Weights of a small mixture-of-experts language model, trained from scratch on English Wikipedia.
Training: 840M tokens, 6411 steps.
Below are experts of layer 2 (counted from 0) of a mixture-of-experts language model. Rows are named router (the router's row for the expert), gate (a neuron's input weights, with its number), up (a neuron's input weights, with its number), down (a neuron's output weights, with its number) and show model dimensions 0-127. Each number is 128 + 32 x the weight over its row's rms, rounded and kept within 0 to 255. Numbers have three digits each.
After each expert's rows: a language model's description of what the expert responds to. This comes from a sample of Wikipedia text that the model never trained on.

# expert 36
router:045090145103125198115136135070052155159147134130124119142161162120158111079138094115113123115122112094220147072125169128058132135127103142136173158068169127094114123070166126177115087171100148117184117114088145140159071129213115139188120142157053154113141161141109163114136148193130114131113144133094141087132133148161133145165132147119186160131129117107159134108118143120129056114159
gate1:161110138105143129151111152172108139109169117113048128217130115051086080132023102089128101125119096116122131104126112147157111156117113094147097135059145166190157094115171165103118147099140089187134160085152161137117077095173164082078168131172124138162100122169096105102130133082135130122116087134105149162126073191141152114065173148144154107092122079108181090108199095137116151131103
up1:092170172092072088128117102143146069142125100125132099137147123040142158171139120086125122161096117118199140140127095194117167135128110137097184140141184112118110152146136149112064103161132072138072083125094179163158093102138185183127120134141145076140116194177077106142180130104132169069078090123114131141084083198103098117109055162150157146143139104153093154100134107096123127178101
down1:062096140114119104129174134116114149164146146214134054122159090093139138148123138133146097166150147123094167159102088097107120142130095188182146137166101117085087107212115138100148155162138137163129076154134133167115159143126134209134136083119133110111138152165131161153126149153112170069137119089156148114099119038134110158082142130090185143110098129097134133090122134089091097141187
gate2:163108093112128084112116132161085183126128150124103150113115130121133127165070142112151101167106086182179113187081172123109100080104101102184120122126095123124157106134117178136147107116116163096128084123172129087162142089158125113158133138124144157087136144110103205087123081106124105179093111086078151130182079140188106096147154108118181112097097101137119132187103074155160151074120
up2:141110149136144163140125075082096114086129138117106101178087170159122066109115137134192097160076136134186130108098137108132113090156145147172148140132154111108132134129108110059078095200157065136146104105077148153113145141143116082109162150141129100114056185144128116156143131184129123181091092180112084076112133121123145169117162117094184157173169124174154157133200110079121141101151
down2:132109165128100148165105093098149136074095118121109202149100086147129137139069131149069126180110092125109173118127105157091130154164126128156156121152113124136067126167116143110160078114147128102134150117178153167084164120134145101132156183158129099140099108122113079164136174162141132119098121139126088140144144150082168127131142139068158141125133110151169173129161136104098134155103
gate3:156136079073097135124150203145154103094159140104068161086125146123110119077118120166131156120066114119134180134118105149212123127151155084226164095106149144130149144129153101081142170202096088122124100104112097103148120146168205117160158115129122135139141113131098059145093110102098148162201131091125101023105181105086091158185100136134103128130110139119195139137112134114086108119144
up3:152122151098090172115097129137101167110113184158144105071083175179220154145148160140150083122150102106137159109133152174137122165178101121156158156143179075057133088093099184093127147164106153099171119170138169160130117124111131151126134110120100162110111109111159118062136107157135143138174055138099158064123173161184129187148145094128147169093123188130130122135214089132106067157116
down3:094145111115189128171135120117113113107085139196144125149140092126128120172143170109149111141140126150157139171125121134041133127100079173063103139147128079072161091142162049091105132140064114126153165161083094126122173099111139138185100155107089151088087128120193113093100101136086208159099082154156154197136137092115184133103096130103099127100187145190139114150133135168074140137143
gate4:139123150130143080036104179118107166107156116113079108180099115079136173138135138172121062154122162085097071097111109168119159172125106108162095108101129142160155142145133166154123102113109156177142130101132132148145110134097137141134140142128109171108081072076104078070129131104186174126112107105112108121095082116165105115105133191083118081139174164120139122167156152164115143085138
up4:092099130055101084157117206059121135132159147154098117130145069095105057080091122126119098085055122172140156100091126179155117154162076151085123140202159083121187134119151183136132120173126167126135143069120106091104145140131145113173169160134112093154189142159154149083076081129187077137086174094125143114126071144125117158135172099143148098140142092123192155154165147133112114147136
down4:089128151106094150105094098099186086194150138088109142173152111128102104117096148108140123096099193136128107067113169117174136066086098173145121105170106136101134077126153053147193111123133162174165137096152128142087139132150181068076129161118174096151146128115144205091067144116113072108128204119145125132120100090078133146174100153129114134137086128130091106154180156096157141145128
What it handles: Prepositions and modal verbs. Prepositions after verbs, above all to and for, plus modals would, can, will, may, as in "worked there for forty years".

# expert 56
router:120146156154136197116123107107154215126110146160135134123114155120099075177131148132090132095103147127177150081127170129114132134124099073165121115137144172104130125007110133172150113167114128109197125139153121115112072124255104089096160108109052147133139160146203153135121118151159137144140157145094187140153073153153146122158121145105147158157150159126177146117158147095112135148090
gate1:118145114174143197129198150130151081168155105111148099124102113049100099129128126118173118114087162153155161127168150097155129175111060107135129140171157199137135131088120139105128122191178154116133095130134139148181088112144178135120108169148134164120122175137131123100137090150190167077094159139151092100112150184066130134146150155095161165130180133131103172161117123114082151134160
up1:109101169123118121159163113140134093102164147091124109099125135130094129140120092097123183127145088150125144103096151120135099153184099081125124107103154164156222100111170168064177158079151061149167136140107163157191128129199122146094130145122123113178074120123164145162120143106190160097116094141091137131130123134158174090180108181158124190153124125132085143092152178148178179103127
down1:157167172157160106117085145143122133155161145158177102137075068121096109139134171126161079139145118106138127189063121123169184106116086117092187158115135119188087061112142154103162142140144117152084132108122096158113160156105093144142184120157135098142170125174126109096164129135107081144110128148192084178111125100119133106110144103155156140182104093106125119169107194153132139135156
gate2:166131154140140155097034122122136102163108157144069122124147142179143145143131096133084138131137040109187143131092132245146169149096131122113143133138107159120089149129141091113194128094111127050183159189087147174074122127158124115146174111122119164100150167132142207165187125140143116159108141179108087159118169101143068100154113134143138116119125160118176104105120114103118147191127
up2:140109109108144132101084066172075177150153149100118190128150162117120094117088165185107162071154087182143098144121144156168118153116158148117111102129150162120072171113145191108097177147162123146121165096150099115119127128151111147160137117072115063159143203071106072193191100143117160161115154093109159132165175124120046136164140147135131089165116131145178092134118091119122092153107
down2:107162148109124142168115095107116128093112110123160106209183127111125114133135114197110155158123121174135145154065086144084148102145122112040181125137140143177161110143094133120160140084137134114131116107126126181094165078035154115106071126070147112105134105174091136132157208141070066077109146174119130178133178118142138168157088115101174117122139095115138128163112171103123101108118
gate3:118095144083131115180168131090143105116123098103136092144074154087126131108145079067195135128134164143156153143155104135153184127085147190124143137148168123147146180112138115155114139164128125037089124183104110099137172158087159098129089114132144134132152131081119175147154164089117137116125124147090066110137116132124134109157109122133151084110107137114161103155114074107076112071157
up3:119084109095138111103149129105147122129126167108132111167156168171193125145139105172143156143075151155136147142097149204195135139106067136083126128157134086044158101129128172091110124115152098140212104172126084107104180107123121190120122129072088187074097144078150103138151099128152143146164106161070100155049150188094133105176103171138165148107113150100122137140143143115126106196166
down3:143174137162129155115123175159087149139144108116097189113152066141116089119137120204095089142147139147124208145131171194103091153147184132101164124089128129166126119130173117168127150178102111144093089100111142111077129121190092062090094115152128168171133162177132045107104090197094198114170117168060150101223129142127107131130132138147113130151165180130135157100141114079152115102078
gate4:133122085138114108181099078114093128154132132145155161119204177120132125141125130174130142077102142146154131133106105160133120197126103155135162073087206152131174145063080143129102147164161091118102092130144076110100099079224122126157166122138078093126097104149165142167075160152083090119147151090105169095167139167087176170200062150169134149120137104176155137089133096166076145191112
up4:159144130077165107130145111096182075159095161139155137123069094097117139087074071099135087150076117146114147162093088118179140114106141119089089150144098133150138122096106139091088174143160123130175096101086149161147054092209126132131157133183128076093156163158151154114136196075140100103101158107142118151118097128128117160165100154185154069184050150135157146136100119125132172045156
down4:190099085132122170142140201159138141129164158133096087135133163176125113080098123092120231123148211035098109121152144130071135145144102127126132097120118168142134135108163126142111133171124147108115101144082068091113162115195163088138154089103139203092093112127158122155130159121124129088128118091130181119124129145118075133195159136138126113175148121167119062157056178133162154146106
What it handles: Prepositions and gerunds. Prepositions and -ing verb forms opening a phrase, such as by, with, under, from, using, detailing, investing.

# expert 14
router:030127138159131168109120099091105148161150116122109134128104159128164150114145170100112116102114111089187089154118155149109189100093141069159132030140158162114141126051096113173098121171067191132116152096172130135145144105161170171215102142146073148130113115098112146092151154171106143109112117137138167103201059149151164084175124155143113100174149109113129174122156156126160133120130
gate0:125108161149109122116052161133099163078082076170111097157111070129124165100084169170129175145119164184190150078106133110158162119078079093099149158149147161140101143139140134162120122120195070131097115105117034123127132167164106187130141128136119147074107137125126141115194136123145118106091097169110081147128167131123161157106137118119146098110158120136150154126118156127089177078089
up0:128060112208164147153168137150165115185170150125109112163114101115118146139146119169133058128152185186121134082163146123148119148121087137093129056100137138120081134102140187166109101125156125073090175166162098157152136129132135197148079123110097159118158144183152155167121149141123211127129095171102128094170102114114165111117150100119163139127147119086142181111100164104121148078156
down0:157131174149097090152123111134128108140124100173058087099145088134177185151130155135152080133077077148147083103107130170108067126165089161169124093098137125070113075157142104041165133141112125124164127114142142169106112121073122139124076128172092109083153113146071129102064092135118150094112117102151138159111213134116167168150112159130161156114143160116148106143145135114097172068124
gate1:113143135117045131148128142148131146124104149112130122147138163146113156170168152134058104122142149188104103105095159128045186134131088142137134162132175167064158043140144132155130204132108190121142102105130129137144152126135161118179150103132097136172121147193085122109133147187107139142094100108204155157118144160153140166110165101133139132156144093166135138089143102117104123101167
up1:086095109096157137112163108083114100132142150151126125094103153096139137155132150124071147088094164170178128135099173111109139175112146121084139117113150148140124075074108113109064156119144137135107139123115154142180153148137139108114137144144124066091113125161110139106083172144093154118108154150124083070088124117095167114103112166179138088114176095148096216083110161159177117119068
down1:106142147107097066129154152094068094157158093140115213122097172110137067141082127144099149079115179101096156165064080131152040137144153167160137135146107064115134085082105090108131137088175036142106178097116124141092138163190143098131149105110142119175100130123079157140104105118127097122157122114071080167125145084073146136085130161144117148094100173095147114134108127087087123141065
gate2:126112147145156124122112100110130137127116118125195102107109193078129117116108113187182118085137106085112164124132150138100127159123151155087121126102155113103152110061179127124101097128168185168133130064116164180126175085118127113167111091166146129195134124085115116178143143089185208144118105154195138134161138123168097173119117127070144187126133164094121156076149142063079116092079
up2:108133086191115150170154161114145121134113141099175092122084168060125164097137127153156134129091136140152111090141169033046122157118112124133158128126147101056184201071134134143118116084110153200141131134138111127109159155153102102119149089175094103128088096126201135178087129144150169147088136138128185124124106142170117135147118088108141184159112120173130135125155150109084142109136
down2:096184188153098116135091166128125058114117177088157154081136108111133128128123136124152085113091147146147083130116130082131107114103180127105102182138114104098129125138133137106145103120099179117131175126146146058155191066138058128097122083099134113106177143196145088115104152089115092230156109132172160104064168147148071173141154123115176164134114138083199165155150137173162099052106
gate3:112097128106145105061107183044142122083108108143135163056138187204155133120170163148139178152080130112156091125101130086142138095152133109145147124205185145158093107115096108108119127110124112164131100169107121152140125196134147178105091118149068144079087120094156154160131102151156134140158117121154122133089180122089157123179130091116143109120118129106107167121097146161107092141129
up3:134136089108113155140173134121116137136153160168131148136156070115085120149096080137154198133166140137078198135146088153084093152166122186117103175125120149082145069151086114064125127120092135146110105144089095144138122148139134126164090074139121115172119194132140156112096084106046158189172113202045058090118174141132093108140116152141129089144121089115111124084130099140150091146106
down3:148089147173063067144128119125176120119106067153153154170112142125045114127205119141091086151119070126090156087055104105114105152124147120124165121140177086078097099130083133178099077115133114123158126194124110079153137123206089131136095128095122079129115142117180177068092106162109124219112099160187083120105140096142099126113105114125113170127163071147082193122143099085131154171111
What it handles: Copula in descriptions. Verbs is, was, are right after a subject, mostly in place descriptions and census text, plus age and population.

# expert 12
router:058171144199156192123113128090104191110135084120139139148148111141164145113130142135075121072130124081197133061128141149145133153080083087104169075112124154126144126074147156140165148154066148123152129115140161085134063063196117110177097117162099137132121174127122136115149115121147137090139149111104160111155119148147116100146130152100101128149124124104152116138103134152130134176159
gate0:122102097119146064126134126141154109173093131129179122134106179135107116141137142148099127115140134105086117138101097144152132164148111118124211110135199124114163141091098157126087091155079092192117108198123141176164120096145123182103051148138134163115138147094117168082119128182139151094140094185148202140126180113110160131101107138173139181154196124138130139208127120163075113118154
up0:144115169084136095140169127154125143149175105137178106112115145141147121095103163211155101133150147160168061126184137078124115122055178075123132131092091097078120122082141187099103170181134110139072118133147127152168109102082098104142116130126140095150149153180105139195205088140124148152127148120149149160109154199186154131159159132186097114124126093142129165090167084117121091082114
down0:173133069109130126136130161155114132135159118111153221138078126066169177102103108162128132136118132156154098111058150129080087187134106090166150146127115114137148117081148154073152155120081157154107130106095134103115095131118109123083115148128082113170114153150123089139167184094133129141128114161074142129135117147168098190157111169140187132169110109124099121141117128096134080174195
gate1:077113109114086087142081125147177139107123121092095107083074187080164133133152158141101157084107154123089132094110148124097159113122111191172151172141117125143159135081165110129078098201154165126150124118108133167144131114125184091088121160161130155156160164114175130178097110087185117131118100137167126139136158161159103105118135129112147184106170173157085091111159145114106123155170
up1:128105166101118107136117148154110164144179172150119127135139109082077125148115122141054123082074113099121123133122167157100181134101135127163122176136088075096074091115133238155157176089126121126160109134122093143156079057119121126134122083160131172153159115146121075087181150063096132161184195122083117099191077078118129086117089119134112125162161145158093122183133145101111129110098
down1:130148119100165078112147030164105114143085141111159092152146167131062177138090176101070106111147107137100134114122093132124164116143149088151132129133120104117106160120158180135086144100125143117120157170153082116091119100151176106155070080131107165157130133145119105168148130133133084081193173135153144103172114102125116146161144116086146165119157076120160095145118152095102130105093
gate2:121134202166137114098161100135041122086084099119172115134112145161100108166175144098100134127126145117168156168082100117143098167074187092099061104159095117164061173116122108117145166109102133117104157094133177115053094098113120124143114075126122065102091117155123157123122131148111163153142093106158136095158128158205099137161081086172185150153150107114166147165168168149126090138067
up2:126086054080131088125142082112172151140091107030172163140109143098079115130092127136147145126130125098103120098100153093114113097122112152123131171121149149140183155102146164096128086106175137185124134166116096059178142167106083124076134100106078136179107135109155170174061099086136143104173074122178114137124056125093089090147143125176214150158125119123101094070136095134100144183124
down2:125156202120109182088156128117125119082090128150185116121148126141143073156141143162096149081155162093148132125136138087136100069100184073141177200173128058158123128122138099079127209102136143134112175121163167138104147179126098083071182118119142180123115101152093088166185100105177145178118093120163117120106127111168141143089139138119135087180069113122135173160142084067106146123076
gate3:098143126182076148123083122160094089108093103110154145079141118176144085128129093095145149066162073135204159174098099186108124080155125073112123094078103119127151124155147138114154193159089149115139159164129161109103109079151138113112145105057108086045121150131073148134141202173144076077128105155128118140114124100122132133106154143130148045074083127161164087190146157115099110149120
up3:088124213047163115119139174135166081106145153101106105091098147165129087109106125176154153137164127127110139107079150127097105080112140136120125093131173144113099105111130116142100210109123097100115214137133104157083146069080120105120149125171124125157110088108159084136098137137144129158135099048149107092114182137161126174164197133176138129102070115155120208095079161091112081056146
down3:172137118162089136145139132135037084116126147158153132135119148085144186098090144091117130053097162111081142189137106092107157166137134124143117121098131125140143148101156182159199085128157164169066145082071060096153103117151145110160081098146116150113131180137124180174081120136145176134160117141190168122129081166092092132197145158115108160095148156095140094124083080094161104146152
What it handles: Predicate nominal starts. Articles and role nouns after as, is, was in role or identity statements, such as "as the runner up", "the capital", minister, founder.

# expert 15
router:088137134106139222146127124148067237159119141125159123101124185150140119127093195128137082093101150099172153137114122140112122113151163124106159129114161134125102100091144145174067192125104141115202109106113089084137082122225125138169119121160077151108089158094101120078147154163147099164127158096148171077212092104105117169178107112109059149077146144091165117097107129115127123138135
gate1:140147110155136187127117113125130112089213155192152148102196077086164094139128148092078165094108147076142128151101147104127148172178095177111140119101107167123073106143084126157130131121079112166130090158120124079084143143112135128150065127145125105095126172126140139160164098172107104140131177164090187115150152102105140122125166102074079163137159159116097148109074103134166079127114
up1:097138125150116166131096123141120076090076149155150158146173090083160084081103094110085152122108118092133133125052143088129123160127162180162152125092105152174099114156139162190101126072107125184133128130118150141094069146156136127153086146142127135084045147142062119155167119126146138134161133233138159135133113083074113094130162140078056170139158141151093108127143169135118120201107
down1:156126109157105180107115162161160110099138148172173082155169090100119112132141175162101148202137151128091170142135127146150134083134081155119134135159129137133102114140131159156152173142166097134158074128132094116175154102059163144165182136118115117109125106121186155152162126114106194166177115097097160159140098131209149118132135075096098117100139133144138060105150092099146103080123
gate2:078121180153098147128216047090120150098124122118119096123160158113120126165096135113158100101183117136133168105133122138152095127114128140079120140113111200095103092103148149128136157108108086150147155131126157145198143135144115065130143149141161182140128103132075105109144198115211175116109058198144129152122108113108095147124110152157158124152149072113111153182131139078062078091145
up2:138120122165171107095125118077173083157174162085113120142167090140065120137151109147144119151168171071092145133191202121153142158095161119153123134080106129088149133132070119156144127204119162146081139162158115138173125115162173161125108088103119107090086114152146113178133030158108094126160156082171163135099112156113134135098123072149105104099104127097042123036113095108096098171109
down2:100089150173159074141095111092111146119153130108061195176129152154185119150142123123169113158095127169195158076117096141161098117143124161108126101130094126097158137144137145110127174050139061144134163159193181128173098169138087125111084147133119145118150077127147159136124147095138175078087098157174082080139063117094119167081099147174134126144094101151076135133154139131158149137155
gate3:164136154086088121091064091082095139136131115125154118095065169157123129151114102051111106131116141136125108110148147104126131108091188136111115136160114103144151130100150145091110150089140152133118118086138129119127204130116177122101123131168136060115128121169154114164143092162132121062098106075113199184148130075097100099179054151142130173078087228099096167096122173075122147157118
up3:119074233159056084130094196177082146140100097173143108148164110142144075121120113127137156152092151174058139104095118125192140126145081150104104142157175112132113154167166136175091167148140125151177117181127116107118150130126081146096123103097133151167163088116136176190088120087074154146173132180103113127106110126119096104137121077115081099156163146169144086121201145135163179119163
down3:166102153089138169133119130135203086121137126142081228064143135104149158121120128144186087172115151135159148099156130135110145110158158114162129085145111147104111109152128123062181128161078150192143092165118155091201094144149109164126117080144086158164170126094152152061066148147130138128150094131154143117171141094148073135161144170166143166136082165131145138109103069111122059198146
gate4:104099097136123073098125088102115112158110140100144172122068149126058081158120082137098151136091152171080132118044167133149156098177091094151153115170161152087154145099153122129144109119124172184133133148138161152116130115134161101070099156139083115143162124131167103087120087082155136027165092153153086126124120116154126115154151120157200135145105131060124068169149106193118099133160
up4:113122177091168118106102093113200108182140123079107141158147109200174179126124099100145167111135107060196074057140115106151138132090113116152133108094143123110085105132116143126141096116078086137126166133073114160088114114166073111164080136119120153142160102121131117205155168134111104117155153111091110141106125149131109112184192184122155142134122152101117157130049145119165113212129
down4:129112123076087087134177103133128168148100139124134005114137146143141146146118142084130092132144126124153101105109189049145116119129117096160134158145157118121104144074078100140102142199166140136151166152063118161090130113130113146089123071082080146177081155158124112124160167117058115165108124163062139080117115134133115122128101151121125074113127142092155146179103152122169092120084
What it handles: Prepositions of time/place. Prepositions starting a time or place phrase, mostly in, also on, at, during, after, until, before, e.g. warned in 2017.

# expert 38
router:037137159104102199127165101065224141183123116153133167125105165098152120103147125108094115125142162063174138118091154150120132117134111099158146071076123158125128120085139103169065127109121171130208108169099137124121149124167197130150079163145089177061137128089151104098143134141119137144138145134107131112147128125133153117128135115128143152128127188098145081145087141121068184144144
gate0:101063162190130178179072121122116152161143086104126110119153102132150085123102093149101109122116135167083125164109189128085112179044135087102083146120159198127067144062135119191134137092119150140079148127080094134139172059157191126162108132136125119122128129132139126189167163143146145156085176180158179131147118156064144129104135132153143127129169131078163133160100158122096106177113
up0:106071150135165170174102107098076140136134115092166130178115112092150086101135080104123134124114134077125142086145182172109111137106161154079063116131111158106115101115103035147160094142059199118172113128125103148127138150111168038125116092147120119189152124147182068202154149117167140100081200139143141146219113138149100142145146142125159042110185136135114140174064080117106133140120
down0:135137099130117133153175124123119067119086113043140150095168128156147096153143107134140176128096135157056121173097116102157143164100131155098127157091112174153129087090143092063161122074148119134118147089124075133135176114092166152109157158125215121121153095210178105151082157089126140118075142134096129159150206110131171123078181081098093098181125114131110121087161113156137142085154
gate1:113086145095134176143157074130181162125187194093142074138165112084119054142095145165098120085133108103117066144121132138098122157117094123130104123059166186150132170145153155128145101141138135106214111165120139125119090135139136156111105095148159141146138159064117106170133131100163124154094094110173088055140126193138144076124097112156173140079157143116135167176087122114037174180158
up1:100114097120125200146106021113112131110148129185104069094109194144114083091127138148177112142099138116174111176113100134143083128156120141141102140055090177148152126144138120162096065204130122092160136189121085170114116144180168123133116145081129133130129097085057103138146163141132095120066103140136143099100098171139123096113152120120116045128084161167170089153119117141098071238124
down1:096166104147086131139156068131139095105127112156125161173096163144110128126098163095069092130137158121155118107113074111117108159102125148096115109180140097119168100134139130129101150181154135154075159112154094090118140152120098048180134138143121140092141159209140102138141110099093073152125168100116091185110144111169127207141125090130167105087021154135152109139158071148144092085189
gate2:154132173130112108110106129207140136139068098121161112125240177146107091148156149198150152136124117155179083084131158178102129162062111145128121096139173131092123100115121138114079110107114164116159210157112116114130090074113144129152157104122112162153087097145135150174103073072131082102112079198151122114167101123140133067120147111189162120093091117113202163092112157114159137082125
up2:109132204088136171181094063151083173144116155148108193154148151108184114144097126154143100098138118099181086117176116171134099139108099162122090066170119143132123135149166146161138095091106099106140175202168106119087102109148143170154155172100150043108100108086124138113108070095143182091140100096110090143109129139148145123150106105100124140114095110118121139139052090135061166132146
down2:148188069064107150089128107152163120122167084176125186123112151088084141136127121072187109145076144131091116123052200090161134153150155138061132196138083104166160134134091064154133116129142150137135181106098141090114092131119134116169049123067138101124144171089168202071153140152152148211151113090109138211191182112137149152087121114149066154154116139106048147067118134113150085139171
gate3:091073165109117122081179141130187125140111143175106156113123146074126094128143130074106153151105167125113194148113138112122168121144090057122128111096103084093122127092178088169123166109129098133131143152109131053141159179125110118192139148097096137103132109078123085122167148154107091173091156085122050143208129108135151136100108135123185116151154213154158094136093110132114156192160
up3:191122064146124136178090122135058132092083161087203139155155121137079163131131098173122081106123093147148078097205101073118146122100158189093137159169175121169107107156134136091140118153133111125159170115154170157191108091129131110076153103142143128138114159141094161147164114071143169098136073106106155133100131059116099128103092128138051126127076071100128153153120153093126125078148
down3:098081137170173115167151127068100151139166087142146109169166117111177075187126128183092124111109149155123208124110155181132151132110157112149131117147146107115061157117096119184128155098072112160135135118168103169186102142181125144118147127115082157155140131125132104148079146146186109147167128145119121123147166070099108125165131138153157113163063098148076170126084152143059122106103
What it handles: Capitalized name heads. Head nouns of capitalized proper names, especially War, Army, House, King, Road, Cup, after the or World.

# expert 41
router:087132131089132183071095107101102095179118102136120129173110124139116101127139135142119086041147119054171148094098153125085109136111111065153172083058118127122117108057085123223157142142103184151195099115179167124112129104197140156125157152132031161078127163103106113090134181151138105119147136131100169111162097162113135131184117118136140128123131142095109069103161115132115142161123
gate1:154107142079195065132136127127150126199149097128098147080190106113130101166095123109198070135103125108109182149144145153168154199185133088138053154124110045125158161153103163137202159203165156108116160124142106107129109062100147117164089129119105136140110143169122180128143120058131108080080120113139137141062132205141146138128137141137156122161089129122147188113162096148137125045105
up1:148081094108065157127118117078095163090101143098137077131095139135143129144140117123088100172169128160168116150039119139106154115147072147135112156146100156123130126164144070058067156113099122117141112100140171132087111124137135170114157135135159132121116128096140112134142118180093083230188126131138095151125184104080147163115070162102137136152197142141142098214099115136121144221052
down1:132100115209111193120119145114104122109192186082108174096141205167129147120145142106156151175108102094178093103129125139152131173148173084155131096101136157156103150130154124122123164190144085095076114145163167172105156120132167128045143118109196157164125124119093123161146154118126148082098115046105139100129137114136195108126171155135151092143098114130094101149100149089087123173171
gate2:118169129142200156104119116162110118087158121177133082103147133120117114040123158161117137152173153153174090112126090193146120132118138179151083139134112129154095124102077178169115123078079115132106115076124104129171160111152112088129115128105128085084117108133189122154057157144085069139099160105134140043184101143118161089159136114138165145168196090108143074134165147165144129135112
up2:101114093070174158058103138127098108123144178132131142136130083145108090168148131102158109102136100127108170142031149137117128216164085117130137128133133104137139107090118075143198153130143103054071110133157123106072129132132097157134205096141128114101152128065118088143118096135112115139127103169151150094128133136107154103134145147125128096134095097124092143157162120114184149124162
down2:091122154102124108206144094143111153117124126086125156120176169139139105166088112093143159127093157106124148123148103134159169115147160144104123076153175161084149143131160128065091191104114099091114130163119035136072140130117183151151129141094156132145089161097079153121126107132187130140132197116176098130098081169133135143137096117060062076131104136163139167128085087107145168072189
gate3:090092116171102096057128198129124116145160145059198140164140092163099129118133173146102128112137162168159106143181194113111104134116120112073127132105128139113124190117126157107113139153149066098113134140134102068123091078172109084098164077170137123161167127121150179151090131128172192047074121141139084105165130122107159134099147083117145093155104146164152122085132122118101141185135
up3:110059152176140128106144136096149133098094147139150157128074101122221142155126138109146090099158125112076107108170140105147167158208125091095134065137132207083150165162142052125102115115148093090155148111140130155102154158169122121153133138102157105148112108093156174185081139200077164120118113120164119075156167132121078130201135116153131135165173168094168133091059125141114139095165
down3:154149146099139186114136163143185142103180137111171068179161042102160096165092139131156112159156158111099128093164115158119138143085126134133117080078141141144090173168112168148101160087153137101162081169124124151155171127112102157163118100163123155093163166136118138115092109167166142120070075074136100115140099197140167101093162130184130113112123104136078147065115110114165072133106
gate4:109102179185114100126129153152149112155112131156063125107082118167129152139175115150186150154185146159148074102154149086099114128137130156101131118153141107111147157125101141072114189122194076134128092151154202138157133119082174110110136138103171094152125135145148171130201072135193206123082144143116157147122153136160169143170095158124118176127180164061138146075074114123068113089176
up4:111078118078157118099142090141148100150111155144189131106149119167153131127175132147158126127142104071168128102149151128140163112085167176084133117061122147110118164098165087076134159132125091138178126156165151111141066110127150113153176142136145129116118131123087171147145106135072062152141115121170108180160166178073145070110174148165119140122153165156106063107086101088139175090138
down4:121126156172181127073115085122139116170175141091156176126173139129174107175139126076138118133106156140149192116059086106129126040120141164134157096153094158140147115126175118162095173152129183159164111171079152122175137153138168099173160146172131212056145116109121154089071112167153138117140109122154133103147153165143130133138138094087122154090119121180120124134078145120191104153081
What it handles: Section heading markup. Closing == or === of wiki section headings, the following line break, table pipes and separator rows, as in "== Influences ==", "==See also==".

# expert 8
router:070135132143139168085123108113090163157150120129104136169160172133113106097122123120084144037122102045181113106134132108096129105123119091145171065084198153121121140037162159175108127135127139105175097117126146133141124086195158111151099151131037171128114124108117113102126137172120169118113129115147174126180057154144178095129089109110130158134150169093163077135136132122130124152118
gate0:126116162077150138142147131137105131165173173152093113122136127110070176124123163174142112108152155105135091095143097098085150125150114105095083084086116132088157096123181166092140127100140159102093081090088116155107118137140143122172161122140086099136143113167077168132140135135122139140055166109094139106081111132188171158169143129094178111156129185131160116117064133132106068152109
up0:117137082112052101155081120139145089089099159087138143123141127129122116151111161107123198106136108165152139124106148144159172142125123163137105104088133149128081122097133147122116130160160095164106119151168091123136095134129108164185119124122043115147107148144156151146153139135164056081129145135100120146087075078130172157121143111112180146144144140168163158124109132128091141147091
down0:167129164120101114138120067139149131152098137144057168101079132081098124099126101156152173148164108118143081198092119091098178096167136128141141141133183163136082061091113177126139126110149085150165137156124158136142128134154097149160081101118140098153078080140155091144121143119111111112118112121199163115085113116056167148070173117139144110104073090175099141123143110092119120179122
gate1:078093123164143127117047123095133150140059101133131189129130158124179106097152120136092065099142096056127163153142130168139123095120101163159130138116152148104048150149119118146137099129112111124192225150093104141125151119122103152100144142091118190151086168126149128111125174148073118081147078116071089158153059142163150102089141134150071107080139104163134163098150107151120142106135
up1:127106128147176124120155138117097109110154100180150078095147122117112145134197116147152115140190112139122082138178115133085117035100136086136169163091061126128106111156099139124102073067082094143185090075167148130174120110186180081116158214071144112150102132119111150044134086169153160123050135141119141128088178168136068184115166170131103098105142129105068113066097170092059186126104
down1:164130142163124118154131073114090137121112073103117167154129127114121099134131104140205133076195066081139156136165121187112178124145126179135165132175206120164130127144170109094086157221136131138134109140123130092113172112094078034112148143143110144067082135141170165097168156088151096145088096158095189129144084132135107136167093107093101179199117125191158127146103084167173023132079
gate2:134132108145093127080058123113140129136192154157157158179059162125089100097154140141088143126182207114153109173089159151090198119134121145126060101141085138123062210097124134108160129109154099151133082081107086145115096161168117141133178144148137131171131103086162169131123098102131115123226145130132177099156131102140142149163080142124109100133106113133233112153125112174101110120087
up2:126137179115120145139085151142088120118174111174162074137110124105165111243129100092147090112070117120160168092200153178114115103141112108095158143177140086119081134084102108164127134173157148092131135131125151029105096093124114126169097169094132103195049087148119133101145115187131155102057140112127120171133089175134141165143088110152151099117157123197098152140106136163124116131159
down2:117088163118052092154142094194160081109085065093048174160121106128134126090193121121136181093182099113105164090124175075101082108155103139216154133093164112172151137111143191166193115199088112156128115093134131137133144091081149138192106137129133161088176061165125119182139126144122173143042129110163099072150101145134156110160114109130118101088148133153139174129192129117106100164106
gate3:085132110136112133164128125107142135149135109149169138177139128165180130126162141090150110093095110126069121141103129142040135125126173119198166102126136089053106101105083099176147045172149183160146111073105141092176110084186111127071105129139113164127194072124131155129100130141181184070089160127190122141137130163111117103101129154157050138142166136146119165132159188200099135118123
up3:093125120095169114091163069163115100164138182092171131105153113168132051122161147127139159152123099134095123197137106147077085116120067179111118126111062169127089110146107079065102142185084093098132162131122075087087122122078149119114137107178163130202140109077149138089167083084149121120133180149092091102130129023156120145159116107100131139101116132128098131132130129169185188178183
down3:139196165129113130152166124132131107201158097179105171100119122172059172067097079106141116150096101137147139131140140120169147137193145138158063115100107097091111131103183134142145134159181089129128150187134107144093116176137123126088132125115126117157078114058101052111135135113103119182142158076121178166136088117081148134071165124145105072096145147111123098117142081184158145085119
What it handles: Function words, abstract adjectives. Connectives, copulas and possessives in running prose, such as and, was, their, its, plus adjectives like state, national, military.